Below are experts of layer 6 (counted from 0) of a mixture-of-experts language model. Rows are named router (the router's row for the expert) and show model dimensions 0-223. Each number is 500 + 40 x the weight over its row's rms, rounded and kept within 0 to 999. Numbers have three digits each.
After each expert's rows: "mostly gets" lists some tokens that are sent to it at least half of the time. This comes from a sample of Wikipedia text that the model never trained on.

# expert 76
router:541471427547537441547583468486473487486535471512498520486572475463421468522451526507465531466454480471542388472521466483474526468464482455540489493554517500533471474472518518443550553519560468516464494483487543482459517451487538542427487608542492541522520608458475488430548503543532550526539563477484471535432517468524473481526477471464484467471538465455481472544496549470459459484536542542477469480490545530477451534551530483521528453440534515468489516525480470457510492476535493473540486505528538471318510467521484462476532480544535483488470546529475480537528478457473525529487523533531490460509527485456485474456443542473584519438552462476541531674495490494491465539544
mostly gets: " 197", " 2018", " 2014", " 1978", " 1979", " 1971"

# expert 118
router:530484529547540513546506450473453458477529460533496530458528449503453452543450554527472537442464513449549509445554454438456531529487462459557450466537552463544545453453541543472510547548524455538458485404520558468502527441478551535519461543499454485545524484466455533468551477552546542556538516444464475552462511460534463455537455449450540449452542452456451473539459548465457457455555550534458464520486551555439465539537519456548535454475552541456444536515528452460538524452497502463539448546541525453473528439483464455515551465515527484523448538531454447550471458448493522539461556554549472458554476488576548474477507529461499538455536460436557540510494500452521466536550
mostly gets: "On", " Wal", " den", " er", " Che", " active"

# expert 122
router:553575388520589614533614458455489445450494475495632515414478488441520477512557522516470555473507464476593504486518488489481485430495488503540496516518498526523636491479521497452548558502513491521483434453546514499520483462487579505518504587559497542507466549496448510489549469537534561508518506484481483502443498489523474430515440497477458482411521480484478492520474563486500477476523532507498485489487530517477485525519553478533501450464534526487504523537519513475529511470511450451523492496501479458611489470556488463523532511533532439505482527504484465526458505444435507513477527509514502446518469421521542491460362520458561500479549470473522514555478556462517483539544
mostly gets: " 199", " 197", " 194", " 196", " 195", "–0"

# expert 27
router:503491461496500440506425429515482515505517363474490500509514485533463477502422518517453508487463517484505572507519493492506441427425487484507489518519494510530487499503524522507523497501532480567462411406471524508590453509513477494469502405509510517520511470496487523401493510583518552551537572486468463517514549494527488483498480444482560488497535424469441471520466517454494481477514528492497444482475526531454491511497527482548546407367554516472491527488487407505506550467550445447513478491497491492475483428440517410448535511499489446466509544534490488543515392453436581524503526522523474491595548540467555434470578516449503523477476488498539518557547472490459477519550
mostly gets: "==", " ==", ").", "\".", "es.", "ing."

# expert 114
router:529487499541541512544482471463449479451527458538494551445523445511418450554472545544469543452469498448553529470548471446459514499491450448543468464536527487534549465461541547459493547541519454535461481481507558470526534450498550545528458543487448531543515485471453541500533475528527548551544551455444463533463535455547455455538450442460542464458538449455436461548447559474465443446547544541456470542479563531464445546548532465553547468464538548457466536514530466452534502445503524440548439553548526461464544457431474441499550453511526463495481544519457455559490459444494521542450542547546478456542473472551556468458511549457481533460525455456538560531492496439499446532549
mostly gets: " B.", " C.", " E.", "=", " M.", " H."

# expert 6
router:534420528535533408517485481403485430520509508510389531442497478487458466510405504514491531467504509491547460475522416471476554512440466412526488454529588481508509487490518567489437510531543457570497542422482525494550507457482541484471458489488443567552512516509511532510588446497511491517511500466473460508467540464514486446528461488454530482495518465464457487532486517483467475488530533548464487562488514523450482531523501461562528498483504528493453526525564411464542418470532549471532480559487485469550561477556513461534501413487541481460471516498476482535489470472589503515484521534527480489521497390602476490520581534448406524483531491474529542452505434471480476588523
mostly gets: " P", " D", " S", " C", " T", " Ch"

# expert 53
router:549542523514524512540439485453480502498572464526495496508506467449493478508609528493427505493413479466491542454517494488449541521596478505519472457558465513532471458466506510444549526523543507491445473594497471493399508477425490576405458450520483495494580461429451553497503550573490618543539442505493515563429528486537474513539484441477509464480538489478488497543507519477472463467534531541479487522555580530516467579519571483485508507490506516469470502534524511465492613457460375494518474498483505485482515460444508524549520506480524457452433517465471442533504468484474518536510557524534485496496441545463465492413508522501465536476526424497541510561484474467506494428510
mostly gets: "ency", "ulation", "mission", "ition", "ror", "ution"

# expert 21
router:464515545585473502504456492500498474404496505521589593529540488423465495531469530556464491490428523446493546474499509507446539497553487486584486513520501515571488493471499504515493530494506430604466450449427533530570450483418489486544434563493492472511467524502471548500477375519536544508565542461485474511500530469549506495487502487516491470510535457493417503480436533481503477498610580463488390496478528563524493489498489494524489453462497507505513485509448529498551540512489482525480453526561469465437472435470516444475536474392483395451533473528468468517496510481516564548501518556498450490528438486450454531422509526464477483492481473491497569471549534482490479508560
mostly gets: "|", " |", ");", " by:", "″N", " name:"

# expert 19
router:490566553516518549522509480450471476478520467535448539442422468508417472529394532531470522477478468480520548487530492472472526492464466523510474460517482556522606481463535531451549525543470482504455477485517503455569542474426500552392482400443509539537533338490462520556562503482534558522518472480482471529508505468534480458535466466498660458478525469481470464506469545485441476471523525539481481503538529526477473531521504486532543516500529554445448525567565472476498562459407522482523490518538521475483512489527490484576522457496538414485475523582460463522474477482498511512476526528524486479535528473503541513521493519472521559483517479498524511422541427494443480465545
mostly gets: " ex", " re", " res", " comp", " con", " ad"

# expert 11
router:515453488536536461538500455474440457449530476533485556455514448471454449535466552533456545455460508446547511461536465459461503526517440472543444475552536491542559456459555555460471539531519442532467497439517532479511496448477553519553455559486472475548513463468463542510534469544537556528535522459458458545455531442557469470550448449459546444444553454441452451543448554459457463444551551526449453512477539549473455531543532462545557475455537532448461540550549459453550455445472502445523446537533528451489538464478456451497551453536541468545460559528464472544486460459513549538473538546550474466569488492566547469480503535451473545455523460462543561506504493470465456529536
mostly gets: " w", " by:", " New", " had", " App", " have"

# expert 56
router:526500493537532509531502462465453473462526474544472525457523453467454445529458541545462554452478488456539499467557469460467547483488452467536448448553550466533572454467536553454489534541523451562462495430533530482509493450501512540514451583513467511547519478469465537510539500524541541545526500446464478557456529465557458440540448447458522446447544463456461464537468555464455446450551565539451443531452549544467446533557537464554545471458550546459452554543518453459562503446495534463540451553549522457478541450448480457495531461526535466493467547511448458552500474461459546548469547543551455476547506483540558453474461541468470554454572465457544545506498513446526471546560
mostly gets: " Species:", " usually", " generally", " mainly", " birth:", " primarily"

# expert 71
router:534458515540535518540479458483459466455534447530488525453516457528487449552449535530452541455485494440546518463555458465454523509489465469547463450547555476539534454461551560456480535539524460541453478449509551460530516440488542538527446543494459502539514487473451541498541481548536542541550534447444467559466544444556451452532462447443521453445533456468451447547451540478457454446555547535439452545465559548463465534541518464549538485474549538460461543491513448444546520469505532457542436553560525457490537450489474443501531474500518471491450540534449444544499458445478526556467554544542464451555476484563570457475468548460492546470548454444533545535507491446465473549548
mostly gets: "′", " From", " Apps", " lo", " century.", " Econom"

# expert 120
router:545471530542527495543505455481464450475521463533507529461517441520461434553461551540468531443482512443566497474559461456471480514494457481553448461534547493537535449456540539467495562532522448543457475445516532473501498466479558522538466546494449458534532457469453521531540473551566545547531557441456453545475549444524454441552469456450553447457546456453450461539468564453464444461559554542453452520473550555458474555540534457553538473465533552469473557530525450468533531452499486447543449547547543452488535462475452463525545475505533473526453544530443458554485469441505533552449542561540469460538469475565517475473495541435492563453515452458542529522502504452479452534536
mostly gets: " MF", " Phylum:", " ENG", " UTC+", " CR", " shows"

# expert 9
router:534483528557536477539502456479464475461540468525506526440550451508468456553459546538463540436483511434560530448543467457451528496499437464538446466555538506542550440465551544452451554544507456544467494460501535443522513464511534529491449521486458486538505498479453543492533481539550559524540533457462477535458544452545468438538461463453481456454552448451448456535473549471465452464555539525456442552476561538456456548544530467542549478443537545462456540540528450459568519467489531448545452547555534452497559453426466439483542474494523468522453546512454456548486449442488543524449543532543469475529464488575549468476491557455485544457521455440559539499502521464491462550553
mostly gets: "°N", " Sal", " Sa", " Released:", " Hel", " Release"

# expert 16
router:530442497533523523539509450468460484450531477511500533436500455499445458551465554531456539450471474443552500462550447444442530517494445467554456450545522487553565441457542539466478539562525448549445481448498538474496503458490510518514449547511439542551514507473457532507545478537546541538540513463454476536460532468542444423552457457457519449469528457460442454551456549453465447448558541532448446524461555534460464548547534461538565480489550541444458549500523455467545519452478525440559449552546529454459540454459476454503553461520521477489481562541461445541470461458492550549457538552547467474542471457557521478472501541468488552462524462436540528530519500455504456548553
mostly gets: " Born:", " Jul", " Sch", " From", " went", "At"

# expert 75
router:542462514531526504537506466480447464465537461551505536449525459495461441540461547548466536446488492441544511453554451455463518513471464467552457453543536481540562447451546550447480544536524453550454466458501556473528518454490536529519451539491457512550505481471454534500544476532548547550528545463462469535478530451555458438541454446460532456460549455444450455533457541461461444457555550532444466517462548549447449553558535464544543461453538529445448560546511465450525534451509523457548445548556545446482541453480476456544537473507534470512465549525455443546476443444498545532453542540545470443544464461548525475469499534461476540446494442453548533527511520463479453538554
mostly gets: " opp", " Education:", " Cons", " Best", " According", " News"

# expert 49
router:513485482538533534550512456483461467474517455545496541448514448472511453527417544556451535453475488449555533450547463456451550466546457458534451462546544492534528458462555536444502540524511463556448432434513534461505507458489550523514465523502460500540509472480465528517536461543531548536545565451464462544481533454551455450549452463477580455491537460463460458530466544447452448453557548547456449546464549544462458543538542462549528479475536540462457562519555456468538496463478444448535458542562537477514537456505461455552542462502531466508469559524454453556495448462498544534445541540553468446556491477545507479485542552467488557463549474443555539523519550462459453545540
mostly gets: " present", "–201", " dep", " met", " confirmed", " stated"

# expert 58
router:539440492548513536555516459478473461469532452546508537469533464496459443543411546555464530441475517429546537468548463462459458492460460463543462456542513481544555461458547539453479543540527466553459472458504553460540512448501574541478458504521462477541514485470457527509552501531536524552552550454445448541484531450547460484552453459470532467456540459457457458546457540489465462450543544542446461545458539543456467535536533465540526470458546531463471535517538462452532537451510499465539470548550549452439530451538471449546550466493525469505434554506461464536486440455504546541450540559540468452566471483534534482481543546440474554438573465443536546538501525448495450505538
mostly gets: " (19", " (201", " (18", " (born", " [", " (P"

# expert 54
router:543532505509520477536557456528450524500540495492411523519610483453381477526500515528466538467446585472512434474517488463474428477564473450538472480518555560498424481472508522470460537514511480524467482544422516465472531490490506523385475624487474589507541534446485502444485433528502508529528493478467431535439491491523463488520465472464585472433555461468459464525481518424486481471528515521484433579517527520455441502519505487527529456468529513493491507505456460459519547478568603484544462499494569473532492482500463489576530510434507480497459526477484475538478441486497551536493541544518436461504489525548511481530515533477459504470543485467526507626548498476535499514540
mostly gets: "a,", "er,", "y,", "i,", "e,", "ia,"

# expert 33
router:539481432534524484531426451490464472452528470535477554461590450466468460528421539538463523454483499455527525471542479465469458556510461472549464441538533520531498441445544523472523536542535461528464513389532540486530523461509521539528465531449452520540500541472456530597528457524540548531538558477456469543454521469534472450549449449473576454459527449457452471554466531468462465473547534511445466501460546544478471540562518477538533498455532533464478544551552463457532544456512502454545466545525510476484556462358472463499535466491523477540464540480469465542504453466504541540466536551540478467559495468602502466486477540462530551463487451444547515487525532460483470523546
mostly gets: " was", " is", " be", " are", " were", " had"

# expert 81
router:530462523539539498535494457480444461482533468542514548456539464538422460534428543534446551453471513462545526444550467442442490485481453484551460476536518483531536461472541532453471533538520451543447485437508546461513516471470565522518452533491470470532505511462446528503540498542537545550552572448449464543448538440541454477538457447461498448436556445447465441540469555467455447462549542524467455536470562535466451552524534453539544473465540531453455553531554457447537503458497522465557452544541542464496538454450460449517548460497537465523452550525456461545467460458488553544463545545548465438569522464551501465496493543465492535461524460438552541479495494455473457541547
mostly gets: " French", " d", "|---|---|---|---|---|", " short", " free", "|---|---|---|"

# expert 26
router:533467507539538521542473449488447485463522475554490547462499464476504459530460538541455547462479508451553531448553465458463528474458452467549458472543538463538568459468540544457473546535529458549461488455513559455478525448506525546504456574484469533531524475467450539538542480531555532534534537447448449553484541467527458436535444453457503458446539464452456458529461538475448466448547555540438459544488547536454447543559530465542560464455549542458478549518527463444534527465472523451547453546539538469471554449392457447489550472503526484489469550526447444543506481455499534547456545552532456462551478440526550481499466551453496548466523455429543541518513500460502453532558
mostly gets: " not", " Ma", " be", " great", " considered", "|---|---|---|---"

# expert 102
router:548476547533541555549490460435461455451532469548501517442452460463439458531457542529478536464497514456548503464556481465458449446436459453551458449535533514536616465447544533462487547530518458528475437427529537466560490459496568521600461533529474425532520464477464520520539467530544521530507453444450496525455538470536450445538457471463557457473546447459440462546452562471468448467547554542465476538479527547483467535537528458543546482446536531453466542512536469469533482458501538472530456524551537454508550454462446453541522485541533483509438549531471461539504475444489516530465547541547460447546491463526529482481476536470473539473511449465541555463483442474536470555534
mostly gets: " 10", " 1", " 6", " 0", " 20", " 7"

# expert 68
router:550466447546537512542510479462470448463521463553537519449474461488594445534500557513478530467487432452551434467537480453465436517465462477547473485539520497518517473448529523462501553544521465524462463375490553454577551451493500531656450577483470405545509506457481536552560465546529534536547591454465478552478549452541459459546470464453493458490534476470469468531469545466482471470536543538453478511470540525462464530524537452534532466473533535469468549541480507465536556479492483459517460539535502467569533470494461448531553477545494503481471524550452468531487476461472516523465545521534479459548465449536520467490478537463585544459538469467528563507520488474479455494525
mostly gets: " most", "–1", ".9", ".5", "-0", ".6"

# expert 127
router:494486645526525531521559483414488436506532494489522506434483479572606490518442511533490510469493481479552494474506453478467471560420464516495487463518545484509528483440535560461550502511498489506476552488523528488501521452416491562618481504535483549541551433471488496549506492523507518510531577492465517530500486487525485454526474483464444477511517487478474460505485525446469485456522518532462484569520518526430478521546540462542515508491499536451445510484582424484522489464493575467524483525481507499467513487497482501529497415392548424510499525503479447522455440481541517502481521524510475449547532459565529498494383498471400553479562473497519540395449454479535487405506
mostly gets: " d", " t", " l", " n", " c", " st"

# expert 28
router:527518488493472408519470502548477510483518529555389491513593465499494492516399511508499557492421602442488461481509491492490454599610483462513457498498523548512540460472515499485525517527452500514472470513391498509610500483457502517473490581515480468512471482483459563425480484563555462529504474487488499517442484481513471388535492486529541480476548484482473471510427525474478490483510498555485477512551539512430490481487493504519608431500534496503511570502521447483488504472506552483531492489569640492470510480446443500555518520456514510491479519541474478509516469497487595513476508540520486506526476535456552525545545510486551518478620500458524478509508536494397495497500
mostly gets: " and", " or", " including", " than", " &", " but"

# expert 35
router:502487474523495520539519466527488490461498502594531492503560482452430490506544546557495538479429553480529349487535465465472398546580467511523445477518543463539593469463557514499455514536456491542481545414483497439526508480526505524489507592602485518539489439471492529545516503497517525534567535467470538522527548478539487491527454483482419462492532495487431468566506542493457460485513515511471429506539526514481471500501482500552530491496525504480500518490522462472507559451500480485577476503604619490441526468458492471566525481444513458473437514491499478525539476471586494519483507505523472468521453471497543493522397534488611517474511489509516542509521421488416484506511
mostly gets: " of", " in", " from", " for", " on", " during"

# expert 30
router:522493528555527527536464464476457450479540458549461552460487451498450450544486539555456549453481491456566496457547463452461532466468452469561445460532539491538535465458555553462485543549515456538459488466501545460479501457514548528514453528511452523558517471463458534503529474529537537552563564439459466533469539472538468457545461459474559460464541462442448466546461560480444444459544541548445459555459556543463459558540543442561555477470552531460470546518523464451545532472484510471551452557562547454508541458467468456526549458507502447523465543528448460546474443445488543551468532559552467463553508493519558477473509539442501544470541463449541538539502550466497455540549
mostly gets: " overall", " central", " poor", " standard", " returned", " sal"

# expert 2
router:513478509501528571528472461454470513496492466521617516476429478537522480521497545551449520478489455475538616483521487467490619521546479469518468429548493470536452457462525521472529512543555464502472565474533560515446577488455537531594475514505449459525490372449476547495507529491537526531504598463470504555492493479529492517535468459506439488447541465471481447522486531447481472478534517523459484538472520518458469534557526486533543510502516510447482546532583507479542573475536509470510473517554482460518565454435462485497529493473530543579462533450488457526424498475494568527466535541543497493541410526559467471451445518478380535471523464460521525461485548477512477513516
mostly gets: " club", " head", " area", " station", " state", " school"

# expert 48
router:521498514528526508545467455481461461468533469546484557446526442490459448544508535547474544440471486457556493462537461456454519488496445449536449449543545488544565439443544546463491548544540443546462499433504547462521517466481543544502451522501451497549511525455450533508554481551539538528538532453453470545478536460537463434536459460449550451458534456454441450544463557462457449453539562539434472547489553543459451538561538469550551485457549546450472542529537460438537531443496529457520451537553527452477527440477466432532552450513530471513459547526461460561473449458482529549446555548543484455531488483543535465472502538470490550465538449445540540518514514468497454542542
mostly gets: " However,", " though", " if", " Robert", " addition", " however,"

# expert 101
router:527458465545553540550508467485468468474522474537516543439492468578475452544483550539463544449476496462550524465535470456467463556502468464542452466536535531538576447460538548443452537536516478536447452431506525467496495451520529523586441569462453499537509436481452542521541461563549532537540549459456461551471530480533470449532465442453524470465541455452444461540469553461473466450541553531457451507497543550464456544550533460555543450466539553470469547550526464463535494468517522453557447531537544462549544447469496464524534465513519479536465548538456445552487460456451504527439536545537460469546443478537548468475464525443501559460533441451532540493519492459545466539550
mostly gets: " three", " two", " four", " km", " five", " 50"

# expert 44
router:532466526536540489541510452467447480469517448537487526463530447455464462543455556536459561445479492470553484462541457445441568512494449469546448476536535509533515440469555543461496550547526461556452494426518541465537502448505545536487463531480456509542514516465458535528534478542534544544535501463442460552461527471548459455540443460443523461460538461447442454542433566461458445449544544552454449557468550546460451530548530457553563474450548543458468543527521464472532535460513513446530456548544525448473540443429453462529545474503526471535469555531455458549466470449474520539459554551544457458550470455558546469473503545448498553473517458452544542512498486460486463511542
mostly gets: " gu", "|---|---|---|---|", " Ber", " After", "After", "er's"

# expert 94
router:531474505542531491542526456465455461445529457544485549471507452497444451552480552541459531461472519451535507460557460460441462503452459469554456472543535476544550463460537546448476555535534460563453497435520545464532518450470532536512466521480457491536513456455466532483529474539551561536533512445447477535462555449535460442549449454470534464451538445447457458558451541473456450457539535544451454519470548534457456542535551452550565461446546542451458556528540464467556515454488539459536460562551534460522526455438452455502557464511537495501454546516463454537488458452513549539458545554538465459544479466540532486464498555462440540449534465442542555533497507469483475515553
mostly gets: " ", " how", " Hu", " know", " him,", " Chen"

# expert 107
router:539464567548535482539489440462455479483524473548487541475496450487475468544502551550453550449476484446548515443540476458451470506443461464545450484540531478531545451452552540448477529544517445547469466483505556463501503466458569517534456566496470485539502485466453531531532480548525540539538555456457472525463528449527449459545450459460465461454537469461459458546442549457452451455543549532456463541462548546470458538538540455556553458464557542466460546521503448442534537453466554446539452557538544444484541462427466439501536458498532474515465554532453470561481449450512550545463547556554477452541478452550536475488483544451517532460509458434555544505518509455485460531546
mostly gets: " Me", " White", " Whit", " allow", " Le", " Good"

# expert 115
router:512435580522458530520461492361494475477533501506515506466520484558559464520472504552495485473512488510551458502547417476485560616434489482502474462513542448532455485484558548482520519491497488500480594511472504471434459474459462548543481571511502470533570475480494483503564443460546508507562650490480489519497507490535455483542473472474381481525517485479494482525455512508467487500518518563471491569570503515490473515499533447559514482458518538456488510474563484465531482468604510494514490517462520474513574471562458490471507409485555538502481499529461490526462509488548460508454515507500472456512407423508478508485427502469517529467485471484519498351470519484435487507509
mostly gets: " Mor", " Sl", " Bl", " San", " Gl", " Santa"

# expert 34
router:541471520545530485532478449476457452468519459525447527439508455454473462538497550545458536450481455431558537451531471457455519514488454464539462476540535509536536465455540538464467552540512446547448469441522567450504545465501536526520461549488462515540509513450455529481540491533531523556544507470458449555453524452533463448551462453448496462439530471458440453539456555486454462449546548539452448551462558547464462546551520451554547467449545538459451548524527463460540507453518533449541444539538534465459538458437470450533550476509520476500457551548460458548482461448496537536440546539555475465542435441528558461474500550442471553458535447440543542503516489461513464532538
mostly gets: " did", "°W", " further", " 2020", "n't", "–6"

# expert 24
router:474492449529521459523492487511464489439526435513412528499492443475604475512475531525479522467463428467528437456514483476464539451566458481537480430542494467539547471438523511484512527538589484507461497513509507495523505476483522537495475425501452581545515430486439567482514530497533553544523530485457528532475523471523476452545482471507399487433511460469461458552486523488479453471532520541452474521481539549481469550531523487543548522512531512452478560491530467466520656456551472471529470533520506473548514461348485482530536493539515433481454521476465473537526462463408526554466519527542504482544536508522507511509459509471415540461517459455531499505500502450554485383530
mostly gets: " won", " works", " results", " scored", " winning", " production"

# expert 87
router:524424450534528496537487452476459470438526461538520536453542462476423464530475552534454546447494518439535535454549488466464532552508444482546448474537531480548516449452543547464483532556520457548449496441500559466535505451491557553466464531503469482538535482460455521504528502524544541529533529457455461556452510457542462447547447459467578465457533445448452464533441543462456447459542534550447453496488550545448461543546543457546557467448540550456462544536554452447547475464487543467546460541531530471451542444450460438472543461509525485548465549509464456545483477451501529549463547542536478461550492476553538477490485541455448550459531462457551545488505546458524469543555
mostly gets: " back", " help", " \"W", " end", " Kingdom:", " how"

# expert 74
router:538477523545528510556551470481456468471539472536505534473522469506453464544448547539436527452479515453542518445554469453452484498490450469541450469536520483551552453459544538445484542541531465541457447414505535459516512452478541530530455537463462476547502504461451534479530486529545540530522568445459480539452544465551453456559447445457498451460547460436456465559450541454459457448554542547451460527466537545459444546548515461544552480474543534460451550529519450450540525457517522451544451547564529455465555462451460451521535452506530470528450565521454460551457460440480525536464548548543481448542466443534508460492522557453484546456523470452547538499498519447487456541539
mostly gets: "closed", "oid", "iber", " Palest", " shot", " These"

# expert 126
router:528463476532533495550491452462459486447528478537483548477532459480457453532462550538454532450477518445548517456547461447463503463501451461541452457556549478547532456461561543464483558550519454567460507439532530454508518470503533527525460533498452491537513508473466545536546492534544537542546493440457447546469529452549454440543454453470521462462546438460464448542445547467452469450549547517459461547465547540451466546555542458538544472464543539452453545555543473445548532466504523448539466550540519457479553446450460461522553472513533483528463554515460455555484445428487553534453544549544476435555488455548539469472470561447506546452532449445553543496497486467491470536551
mostly gets: " was", " were", " she", " is", " are", " He"

# expert 43
router:513465537554539472534519456478457460456536478531500546465535449477413443550432538550459523436463479444562504456547457448439478482482449458532451472542535500543563447440553547449485547529515453541444507454528546471517518457485532530484449519532467478534527505476458532508531498527531534538535568433447484536448540461532452440530454457439531461449553449445451461541463549478448459467563558535451452520490553537471454545527540460543552478456552537464460545559545474463549490475494489453530453551560526456492529465440455465538541456513538465506461544518459482562465470461515529542457553564536479461550487457527529469466497559469509537455566461439542537507496525475493476534542
mostly gets: " non-", " bord", " Gi", " Ab", " Mont", " Que"

# expert 32
router:517460452542550490539478461481470481461526459545442534454527451512437443545477557544465530468470489442557539454558464450445528501461468456555446460544525515520530452459550545449507543540508460545453482440528543451527502456529522520495459519496444495548503530470459531556540472539542564542530525447464491554460528467539462435539452450443515454451549456461444467561467557475461455442546554538458456510440546545462458520561528461550547468467541537452468547544535470467533529458487522455539460537540536463462540444431492445515548460496538470524465541508465456553466477457479546546457545553542468457557469439583531486472514541459467549471522460468551525540498534468488460543537
mostly gets: " was", " were", " is", "==See", " are", " contains"

# expert 63
router:546451495560526507543495462472449463464510456545459541465530467496457457543469537547451532458487516467551470448543481453454461448497458476554458464540521458526550465464537540459482544534509451526456447426521545451530514447490549531517456482445458461550532479479446520527545481542542527540541494446452485536476554459529453447533469444463516481477545446444442467537469556467460461446552535545449469524467548542468472537550542443536578466479536552446452540507523457464545592452524498452554447551569534458483543451506475432566562452499539485510441536537454460553474473455458528554441554543537465441544481482532522478494492544469491532451522458448532521529497555459497470542540
mostly gets: " (18", " 34", " 39", " 14", " 36", " 38"

# expert 12
router:470412575520534491540536471451487529494513418562593504480439483565583499531493534553481480486496433462529621496507511494489584428487490501495498432553529523507501473455526512476534539535469473479475552462515542513449510487471459539424490407418481407513533378474480528586515537553514506539507605481465538516520540475526493513531475470501448489492510482484480431512494523457448480480527518531468496496505514526466482531551528483516525497498513550441480525491527504487529531440502407488490477491551478475517550475469534503519523475436537507581496514451482460509473425478473517517477523536530482494543498540543456453489433486473365588482534461501521551447495516482553494442524
mostly gets: " work", " station", " car", " film", " record", " system"

# expert 50
router:508520386517585465516482492542473475473521458492362524499500451430527470518539535564487515477463515508538556471525482469470407400572457468521458436530531557523535461457518501487522525532497492503453525485537506495489532456480564507609480527447457558516525551491443546501511478529549527504511471487468474532439513483540470436546468473499595475449535459472458468506462522464478480474520519503464471476403549530469468534498525508542516527501539525446456534495473486464510499462527450486531487517525557476530506457343477466555533515509504440498486538415453467524544476477439527565478535503541489465558496505607489489495518516486499517462495463460530487404553514470516478459522
mostly gets: " has", " are", " have", " had", " were", " could"

# expert 5
router:535469479539536500552486450463448477456526457549500548469533464521446446551463553535458534455481482450545520461550463446448488479497448453555448475537550486553561469454557539466466551536520447554459510439537547461492511455498552527526459537494455496533522487474448526499543476535539540553535537458461446548460535444546460444549452444459535461469548447461452455554455548464446443442555553541452449546481553546457456540538537464547549470464552548463473544523553452465538488455526525457529454545546537456494539454475453459501538452520526461513455558532451462546471466446504521544458540553553475458573473495543515472490509555464457545447533471464533553515501492461485466514550
mostly gets: " Award", " km", " Awards", " award", " Festival", " am"

# expert 14
router:540483525537548484554501444478449468465538460538480525442513448493436457540462543533474539459462478449562514454542459450457532488498454470539470462543535480541541448447548552459478549552522450548447500430516557461532505454518555530536467527478464477536529478461457546519535489547529552540539536458455450540484544463524460438545450460454543454454539456458457453542451567463460451445545545541441436547470559547447452538536513456551543480451550558467461549545531477458537492462527503453538449561539535454485526455452461454531539473513526460527452550546450461554484471462505517539430552536546482469543461462558523457479516549453485533467498459450544543512493501458473466522554
mostly gets: " There", " post", " non", " em", " sup", " also=="

# expert 39
router:516395622538548448531482478429483435509511485518401536443505468515466468526522512517478535458497511465541456469523450473468509528418466437520481488537566476520571478481530571465489514536523464559477529437505543489592506469500516515496460476473472535538504464494506516499572475542521492518529516479477481514502552466525481434529464471482525472496535445468454463528476515485456481477530535541459481585498512528443480516550508445558523496464513530468457535527557410469528534460462558471546476555501512464556550479554502453496526401484531432484465521590464455538449482469519500531470525537531487467548478403549468506527454535452388537473525477458543566469505430474479462576519
mostly gets: " P", " S", " L", " N", " O", " C"

# expert 37
router:523452525540536498528502455480443460463524463538505538464551462481434447540471538549460533446482488452545512464541464453447509493468446464544460476539528475533569453462543557460476548536515440537454469452526549478501500461471535525519453556501466505547510464456457534500539493537541522545552535459440459544459529470537462450551444437467531459438552449441457450554463548475461443454546557534450460506480547544462456553545524458555555462460552549442464560542551461450532478449481507451546456540528544444474526452459462440537556460531531468506474549522458470547485468456494533555454546544553463449538471467551515472465501542452495536456544450447554548519490472458482460528545
mostly gets: " making", " In", " Conference", " Gen", " Won", " Gil"

# expert 42
router:546492486503518467503391481514474496472552402493480508515500467568430487495446552508458514472433489485502497507516495490517409403439475499499492535514504462508561480500525527502498504502549471607484411402477518422537510509533451495536510438536495526520528463513483501408501504537519527531511588451450466518499566509514481469503490454468593498510520460491430477508483529473506492497530551505503379464453510518466484504491505491552512453427584542485477519526482507506541536475501442444522465491509504492466533481423447383479511511508525420506495575523490490533465443459425571520504519516525484486557522486538523426440561501461433528469462456495546510492525425477446450447517
mostly gets: "\n", "==", " ==", "\n\n", "s==", " them."

# expert 113
router:484368554517542542523493473439481484474506453530590517459446489545406482528501531540480518483508498461515607478527478480478545520433473508504468450529495532523544481455545516475481523540512491487481515518551536481401541457468522541463478490459462462515509383474490521605510530530511505527509632477475511531500484461516475500522455467493473481508519481475479465510486510468430481474520516526459499515472524517451480520582522469521514500483525547415421546539588498480531608462465475462495474512537496480424542466437449498572509441460510477567465523458484441522483455475523523529472527537518481466538456521538548469528543515484442562480547464484521530373466448499471485458525
mostly gets: " car", " land", " pl", " dep", " rel", " dis"

# expert 104
router:539433455540524544531495453471460467464511463542524541458542463447414463549402553539453550468485481438538438457533476455465602466495457457532456478540533497532522443468533545447479557547533457550457468499545548464485515458490569511453444554531453550543522485473461524478541499541530543534549567451463477545474538476530459453531461459453518468464533460465462458524462543491458462468561552536450475538455540552459443543531538470544543451467531531449479546545540456463537462453530501465548453515556536453531539451486476444531534470524526470524465554539466470535490446460479542541457538545526470462539488488518528471483480531469496549457569462439545536565508529467501448536548
mostly gets: " 199", " 197", " 198", " 196", " 2009", " (199"

# expert 41
router:534502470539531479558508460479459488454537466537493533465538452534435466547472561526460537457493517457540516450552468458463509467485447450549464458539529466544567450448543539448466548537518451550443485467527556471514507448503542525543454565472462462547501462472459525495531475530530553531534542455457488540471535439554448458543441454463530451457551470454442462551453553457467451454553556542452459521439541559473460549546525449547532468476545539458458562534533455463542498451483502452533449557545536455499542451491440452485552468507537468506457561544457466549486466463491544534450530545546469445554492454537546467492516532468451546444531458451539545503485491451477455551545
mostly gets: " New", " 189", " Great", " Life", " (200", " Stone"